{"hidden_size": 512, "n_experts": 20, "experts_per_token": 2, "hidden_act": "squared_relu", "moe_layers": [2, 3, 4, 5, 6, 7, 8, 9, 10], "routed_scale": 1.0, "balance_loss": 0.000101, "vocab_size": 49100, "norm_eps": 1e-06, "learning_rate": 0.00115, "beta1": 0.95, "beta2": 0.95, "max_seq_len": 512, "dataset": "wikipedia_en"}
Below are experts of layer 4 (counted from 0) of a mixture-of-experts language model. Rows are named router (the router's row for the expert), up (a neuron's input weights, with its number), down (a neuron's output weights, with its number) and show model dimensions 0-127. Each number is 128 + 32 x the weight over its row's rms, rounded and kept within 0 to 255. Numbers have three digits each.
After each expert's rows: "mostly gets" lists some tokens that are sent to it at least half of the time. This comes from a sample of Wikipedia text that the model never trained on.

# expert 9
router:137105140099054110109153109198135121146133150097074129176145090129135122127147130120117082123130131098054150113185122168146166107145145126133142082039161142156040044104096125086090125148097164135126143085115116173075108147117135206144092090127173149148126161098148126091087059133128135148092090106145156173117104144140165142134126095142151123111107109140123169064060146086126079084108
up7:140145140065075099155129173118183106180120118159126132155135173090060098157094064111176157120118100121122124131113097163140155143157176095147134176126178094185133091144164129174155109134083151130137159083095136143123131120116066101106161128103111136177119125164161113000129110113087130110111081235087167158082065154093127122096160143148180135105136191200145120100070125220118143144125
down7:152101152156143143137099159142146108052121135148145103171222145136109145181168145140066081087124118098116167111087206086140142145109111127123113121099127096153101127122105110128133101086115124103100141172133100090143146162139129138110134178116127175114089130143178134156119180169132142191146122112071127168116099145162135094113138145133115104100131103182094125189179164136097119149113
mostly gets: "$\\", "MPC ", "Mr", "== ", "://", "=== "

# expert 15
router:119110108105091088118132113106150172130096173144122119161120067156155123167139112114144110168222158140082114108143116134134138129139133170080106073100134145178119103049086126105134196154091114117130084140139089115136095117105154143146096109136168168125140211099112067136167063054072092126092137118132151165078112120119167097155110132118095084170096133081099133124076133067136144154075
up0:114122067116093144116077159132094093080085187186189091146086119134120107132190152162213140166165146161108138185123065166121178176099107158132138087137143093139063085111238131177089157143081173183148128140150118139101165099183082146149126118093153151093158102136098138138111122086174114113149184123146145117117167126164162135147168115177076143110143130155160138082111129111144131106107
down0:123145130200100117142185120115141111139087159150169136153106117117113142104128162161167130136123078163113082106126128109155124144135140080119131149111130160124133087179150078142126117180069162072159128136177154127129114134145112162085167116111107090177127155112095101056106160114116053068109063138158123098128132170162150127141114106103127136116071085126174097119175143109124125109084
mostly gets: "|---|---|", "People", "|---|---|---|", "Supreme ", "|---|---|---|---|---|---|", "details"

# expert 0
router:073128122101059107110071127143183142169085109116104114118112091091150129137172084092135123146192136126125092089157105124111172080138135104112161114136153166111111046114132078159108181145097120134167100085132076157078098086116106181137073053105154169129119132142057114093100129087158094097121099123115152115089134141118160153144126106111104138157119127106117159068052108059152142117096
up0:093087148139144123109164098164097140151151181142127108173111137108140109147118102119112081171152154174168169121127158081129138067113133096107150149129092171115163128146122137110075128132130115093155178085152135163159136122125096096199108121164099113141059145130098168178157115149072134057123064088122173084160202176167192133121108088096139124189127099141140144099104075139107135116115
down0:131139162158116097137070166073139112116148068139109163150129154085058120096168140150123104105126066098125123131118172085161136152097120093094236089142108163001103105104134108138112152100135161086110123146087144109126091185073095089175125060174139084135158118137103100120154168171159144125111113124150101126169166111126118138098152145149203168194134132092120095085160170058090098093154
mostly gets: "qu", "frac", "enc", "dec", "⁄", "rec"

# expert 13
router:183173103092115082112136113097142127123125153117103105130099123109092129166094123087129150143168117130149128120158117137180150122088137147094160096143118174105095106060170151117095152180077106129159084032050089177135099090081159167182087143062159167123162159088165101065101110078057128127068140186131137137119110123117153078173141067117143099153123120110100158121042148128136133062117
up0:117182142113091093121091142161136133106089129100140147105116180136117171112143147156123121162136174094089092071169123135189127107151105114184184159132147141113088078036147134184149149132105118110189120113123120135116155173191142155181080099149084156131218116149062134115107085103152118104087170134121156120147092102091147115146127149111190122108089125116091174128074152105180126170115
down0:141139121185155098139132104110169143110146133108086161114132126108145079104148102172094124168100122135135103118130074176104151153123144127122090078133157121069153101122059130141146125182160122087150052135098123076162201122120138098075136128101095128145091140077095064102076120115097112120121131155101045128133152076106145100121138165152121168111089126163099122104125189092168091088126
mostly gets: "±% ", "SI ", "Motorsports ", "sky ", "Both ", "Columbus "

# expert 3
router:221182145058138102105118094160108119149121162098083199195113127118076118084147131122143110121156129105075071099222094117182154087110141121087132090076156129137108053078182104199114142138116136170119104120072121167134117125114129196147134118094130125152153152060127148087140089118080118120106136194108154168103128138096122104128154081118111150142088085095076136126086167112150158119080
up0:140087155204142140145136077096146124098152156123142169192117121115082145159109112150146115127089140174100100043109067160073096159117102184123071124175150133167142130123122127084126182132156185183151141117092095169131073113097079137120131132075125181099118102119140156148146129092072207176062123118098133063105098094125106073125195072101125078123095116131109123096123101163103113133131
down0:088119145108193176134163086149078143146126120150095125095097113130128116160150172106116078117122160124101157151162107118123115048173140170131162099072070113131127143159152131096115082138139083137110137134122143201088148125100135093090105143106113106127039151117121073165158117122096140138152146138061117172148124129138203122172185190127103131144117104177103130122122162158163150126096
mostly gets: "David ", "Maria ", "become ", "Mary ", "Daniel ", "Lee "

# expert 4
router:170130124115127073115134151071115105097112156102134139158100145125105095180176140112167133127193176157113116123147103084154168095150136133087099095142157126140097140073179148157102170174108115135142081114097100181068093109090135136163092154112168138124145180124117112134146125057117119137057125181118149145081100130119142089151146120133088167152135117155118131109068104123123107106093
up7:138152114128075185104055141100167134098140147171170148133124084123107106142053156133173113157158206114115127138167166136154144109124107185117183066070132165129074152069101162127110140105100124118083129096106135139128184147092134143168185095143185126161144133120112121111208167132131161112103124225129245119105123113099090139130155095152135065118152116147132129128051098150060099107107
down7:131096142111182192147145130163162107116109158104150160141116075154120135116113095137138082119146126081096152157152091080129040092081111130093130102127130132143144109133109121120126108105099095083146106110165162089103119156136143109127135186128132133176117111148127081153084128068088091121124127099182096194131237144121165101071098116142149171121180153118145131125099180120156129078184
mostly gets: "During ", "Born", ".\" ", "JPL ", "As ", "Career"

# expert 19
router:164163141129051093099100105149109136095154119090112129133119149120104100133131100137174141143175123157110117094145108124185130086175113118108146108135164096116159080078142108126111108160081115177178106136126092157122154134120099160182056119116139174143125115121100105107142080139108138136096123173139179127123140133139113105147158131134105167123098125113123175081077125071119138067100
up0:166177124111124137135183094072133143153127113091103186173134170114113105098155104104147145117131142118105150065107110143150152121151125158094118064133150154123084065063130147152125158153140184120140074155110128127180140157165161191158146108166177146143137165111141136138106152078047121163158112138114152110129180079116083124100118077135110107155068157136104153129182105092135190143118
down0:111156163113131167151135122195084140127144104134122103077111149095135076136140140095168095177147134080163163084113112160111131097086105193103168108168120097154104147104084113065151144099131085124179102164110132115172123109135147101143098167118164183137154165148125178168164180158097167126126185081115105096095132116124184125095129137156113180147120123147133076147126126121144089123168
mostly gets: "because ", "but ", "due ", "although ", "announced ", "stated "

# expert 17
router:142136172106089116125093074149115143144095126106085165129084101132071129123132128080141119149128122118113123103190110140126148132096114133112144063077156124092093122101163126116103161165091150107142107052023072159111133084144075167143127080121140121128158148165130149096113124105135135108104115196201138121100080113099150105135149039149129084150081126132103111084089100119083109106065
up0:080135191108120114128141147112142131089137129129115112129095110159130147138107081190149120112114105095087102165128086122167237141145128146117150161114101100162083119151144074129064112108072140173118139084100141067154095165113162135155152050112151144143144125138158051107084133149127120182148078153136168145147168053168147186166122116071080091105112163111195076153142187146125158158125
down0:064061133084160174196145138163142144082127133130119089152161085123110152171098109139113110092131100066100137131047139135106141126139162161098095115099082112119169121168121128088118164116101149133128164139121182117151134141125120116138200151110118156090085110160154122166143083145081146159106078152171180138136137088141056139089083093138153141151172125179158140066138158133127144155119
mostly gets: "because ", "due ", "but ", "announced ", "although ", "While "

# expert 18
router:110150111097089115142058101057165103091075145130112087116100129113092108165162107139094124135228140106120097175160098154158100069140131138055164106068138116139128114064124155117110177155108139157116102098063099175109092068109119234167114117055136174161138116077168129110132079059052092153099096161095163165125118117090168107147124095148087093145119123093112104135101134132131156135101
up0:144087079127100137075114169098153089023120096113144148136093137121139137084138254084138074110121067191098129160167154097143096161145132128210092116142156142136133094149151118122132120142166135171110160115110128124154121125141134171031148182132144115202156145168126107141099181100132119085057162140075152087109133126120124105153095113100139169125136121142103099175125116140062178172117
down0:035077130089085178145116136150116096142085155147109149162092160094186110137160094168142139120136075084193171137099133104118097065113125118075114090192161082145133159124136156108165112065114129130090156142153153143098109162118108090169172081091104086190134102194129153158104100136119149069166093131080167176126137156130144105149120155160149173136175143133115144174162135147156127113124
mostly gets: "People", "Church", "Center", "Green", "House", "Aqu"

# expert 14
router:136109144083102136106104063135086159120125129112121147144098133096120102207137109125123132149183112136119141063221095129120107042122131138124103068064143095134114068093070131133133187151147142137147090087156115141122107109099102151160060086098117153146148152162104099116159102111093162103083154127144174218101144087064122084116142081110108122158158114119113171113092150123144141189088
up0:102127149144156103178117087147113126181123107159123154092102081102152119158087141146186079142175083124144126123100135095135168110096171137146144117103138122103068133132132152139105115090157115145117155119118069160145104075068095097130123140101135167092185139153152193156139203138094081113118133139131134137104117106057189134135075118143098151150152153158167112190092106101144118085128
down0:131116099196127130090181107108113122130161116106157143057168141086135090119148132199121133145153132087108117138091081162130141175116122092092106141195123146147124128141122142065186199211140105126126057107161135123133123131135131119171148168137170108115146122067154162125122122113149129066125126114060183152132129138164061082105092126148106108160147190128115145105140107099154185170121
mostly gets: "SI ", "World ", "Los ", "sky ", "Columbus ", "Washington "

# expert 10
router:142158184102103124135130073107163134154135116139119146182131112141135104132167152080160108116162107167107112127177072141140140160137127134070125119155137154140118045111123141144104123164081101147202090050118107141104114093148060157135109113165189132153154122126106096119106140111096129117096096167163157097116125106108134101147144138155069141134097122142091112073084076074110175151096
up0:116159172091112107110112109143141078140156116164103117158160153133134101097116106129178103084163097174125100090128078141155146097156109172087122156144123141172095138126128174161115136146152142135162119153139145137170090098110087100118115155156169106109055117150194079097120095110171120118147057146078103138206064163186189072151154115103124120182125142129131141129125029152132081214162
down0:116147177112122172124154097153127123123130090089161150165086133164098166089180180155115155094134190148122157132127117089118163138140117145185123175146153123109113120136056157168072106134103080154106135143187088133131109176139124092120128167112160127122094131112127126069156208152136151119172067097190177119128180155097117085144150097157137120135135124097097097142140123137127149118138
mostly gets: "born ", "Binomial ", "±% ", "Episode", "Some ", "See "

# expert 7
router:146159115080077100117096064100094124169117094094108119139084149087099108196141131078137148191125166177124125109152102092149156118164132097162117131139130124125143056109091137121137132182117132138149004066161139124147162082104142161162071191109119129090167154099135107096144087109120090103104085143117173180099148119151119129171087105122093128144107082133076147114104042101095163097080
up7:097115108170133114166122194107138190082126200119091127187055100124107168101105119203146089095122171109170102184130146137108102140089103087042150111071082141197101133137169117189088169104165188143100114144106091160111105102141126144167118106120130159168138128095090182152097130121099090137116067114160180107070134105152096114184121102155116138156155117136137147093092098129121139130111
down7:101107173144107104185103126104116095127138189145171118079145108093117152176139112171100098135199133073122140167141022088101116174136132156060106136123100053102120140143090056045085134119162080116073133153142096141121141125111160120094156145142116092139131152108146171170126150116120108136126133134156150147131179129176080130071095128118185117113116142112079062139139137129181140095133
mostly gets: "votes ", "Award ", "cars ", "towns ", "cin", "They "

# expert 8
router:173111109124111107157120138136116144082136067126124133118151121112098086154164105098159113138202083119144127138161113135167109116150134138090125071113156206137118143061192146182110212175079138116134113149044082160144070095110090156168143116108152156129160167091069100137169112094110136121108174148137161160146117126111127105130144146143091125184118107096145069095094143120174121113090
up0:142136168205085135141114119169137107122115130135169174082124086127146140146120147136123153208166111116105166142121170141125158137132139111118097186114140139096089087144149130144116100165159154182173122128112178156124098144062161088086145108123096111138131149128172126138189102125149127127078081150085153182159079097090133121149126136152135157167124109169153123143086091105127128109156
down0:144146156153123145145128130098107099143133116137165090141117175085093113129102167136170143083130130123175150092136128153105081060162116153173096109114132160084113120134134158122104109126079107135132116154131120100076192130140097115162092142109122109151153112071105069154094159144123092112171095132167151142139075144152142169106127157130097157146158158110077127177108135118120105142120
mostly gets: "events ", "films ", "Award ", "votes ", "Order ", "MPC "

# expert 12
router:158140134105104067088082131098139158107107158082081144147112101111103119132152121126142106136191169142085087118142119152189141101173124124091168099081188134172132087090155123141099138188114151145156120168042065183130119123111131162151117132121125193102151186104129120114175060094133079138090098154139182136105117137125162115162138134172094092148064115124130164118103122072149115075055
up7:075160159109091124142069126200143177108061148179142093187135185100119134155134108204130123105157167122080096143100154142151152093078157133089166117129103063099075098132141087074132134202126125129121120176117128173163108126175119124114139132141110127216100126052099110118107092153140099148162140077081089168088135182142085090097169140159096131138137116090128149128128138085151131127060
down7:173170061199156136122150125162131155199094142112141135163124142124137127077155150125086110150179119106154139131081128120104156165096061125116172163170085149116110122123113148180143145158153125100100106070119132091090123149127145138139154104119140123123088144093130150144144163087160137155123083121119180091100184164087127164175150107143150151088129166122136118118125107126091149140147
mostly gets: "each ", "These ", "every ", "Binomial ", "Both ", "Each "

# expert 16
router:157161135086122139137122088077143127188102117151099114134135075110112094174113160131054115126134118134154098130151070123166135118105114111075063156116136164111128057119125144172091154105104125136164031100128096120144109154094155165147094181127148175135162141061135078073132130073080110156110090110112166169118132146120113020154159101109091120174103089112085119123074113105135158156076
up7:119155173100115091146073163164107190112110137084170139132102127133102152099181136157151077130107198082136113164161130147116084106107100175103092112186133100084107107114144147117178130193113114144090100144109193164149133125132124113145104152147128111182135091107151122103118157134113144175070157139148192116144135117109165076095144092095135076098099153145139177086166052135157145062089
down7:106149061109134121177105100128140102144161113102163161098126090113120165129057121189108091151138098122165102085130067127132100127112099110118092110136173145097148154094174106108136149091177136089141158193121157140151134163111113090102130185129114168126107127090114133163145098114121121113103132172013108049198192161124090117164134153099138097083079167098146112163156083170124109139099
mostly gets: "Preceded ", "Succeeded ", "Pld ", "Swing ", "Position", "Albums "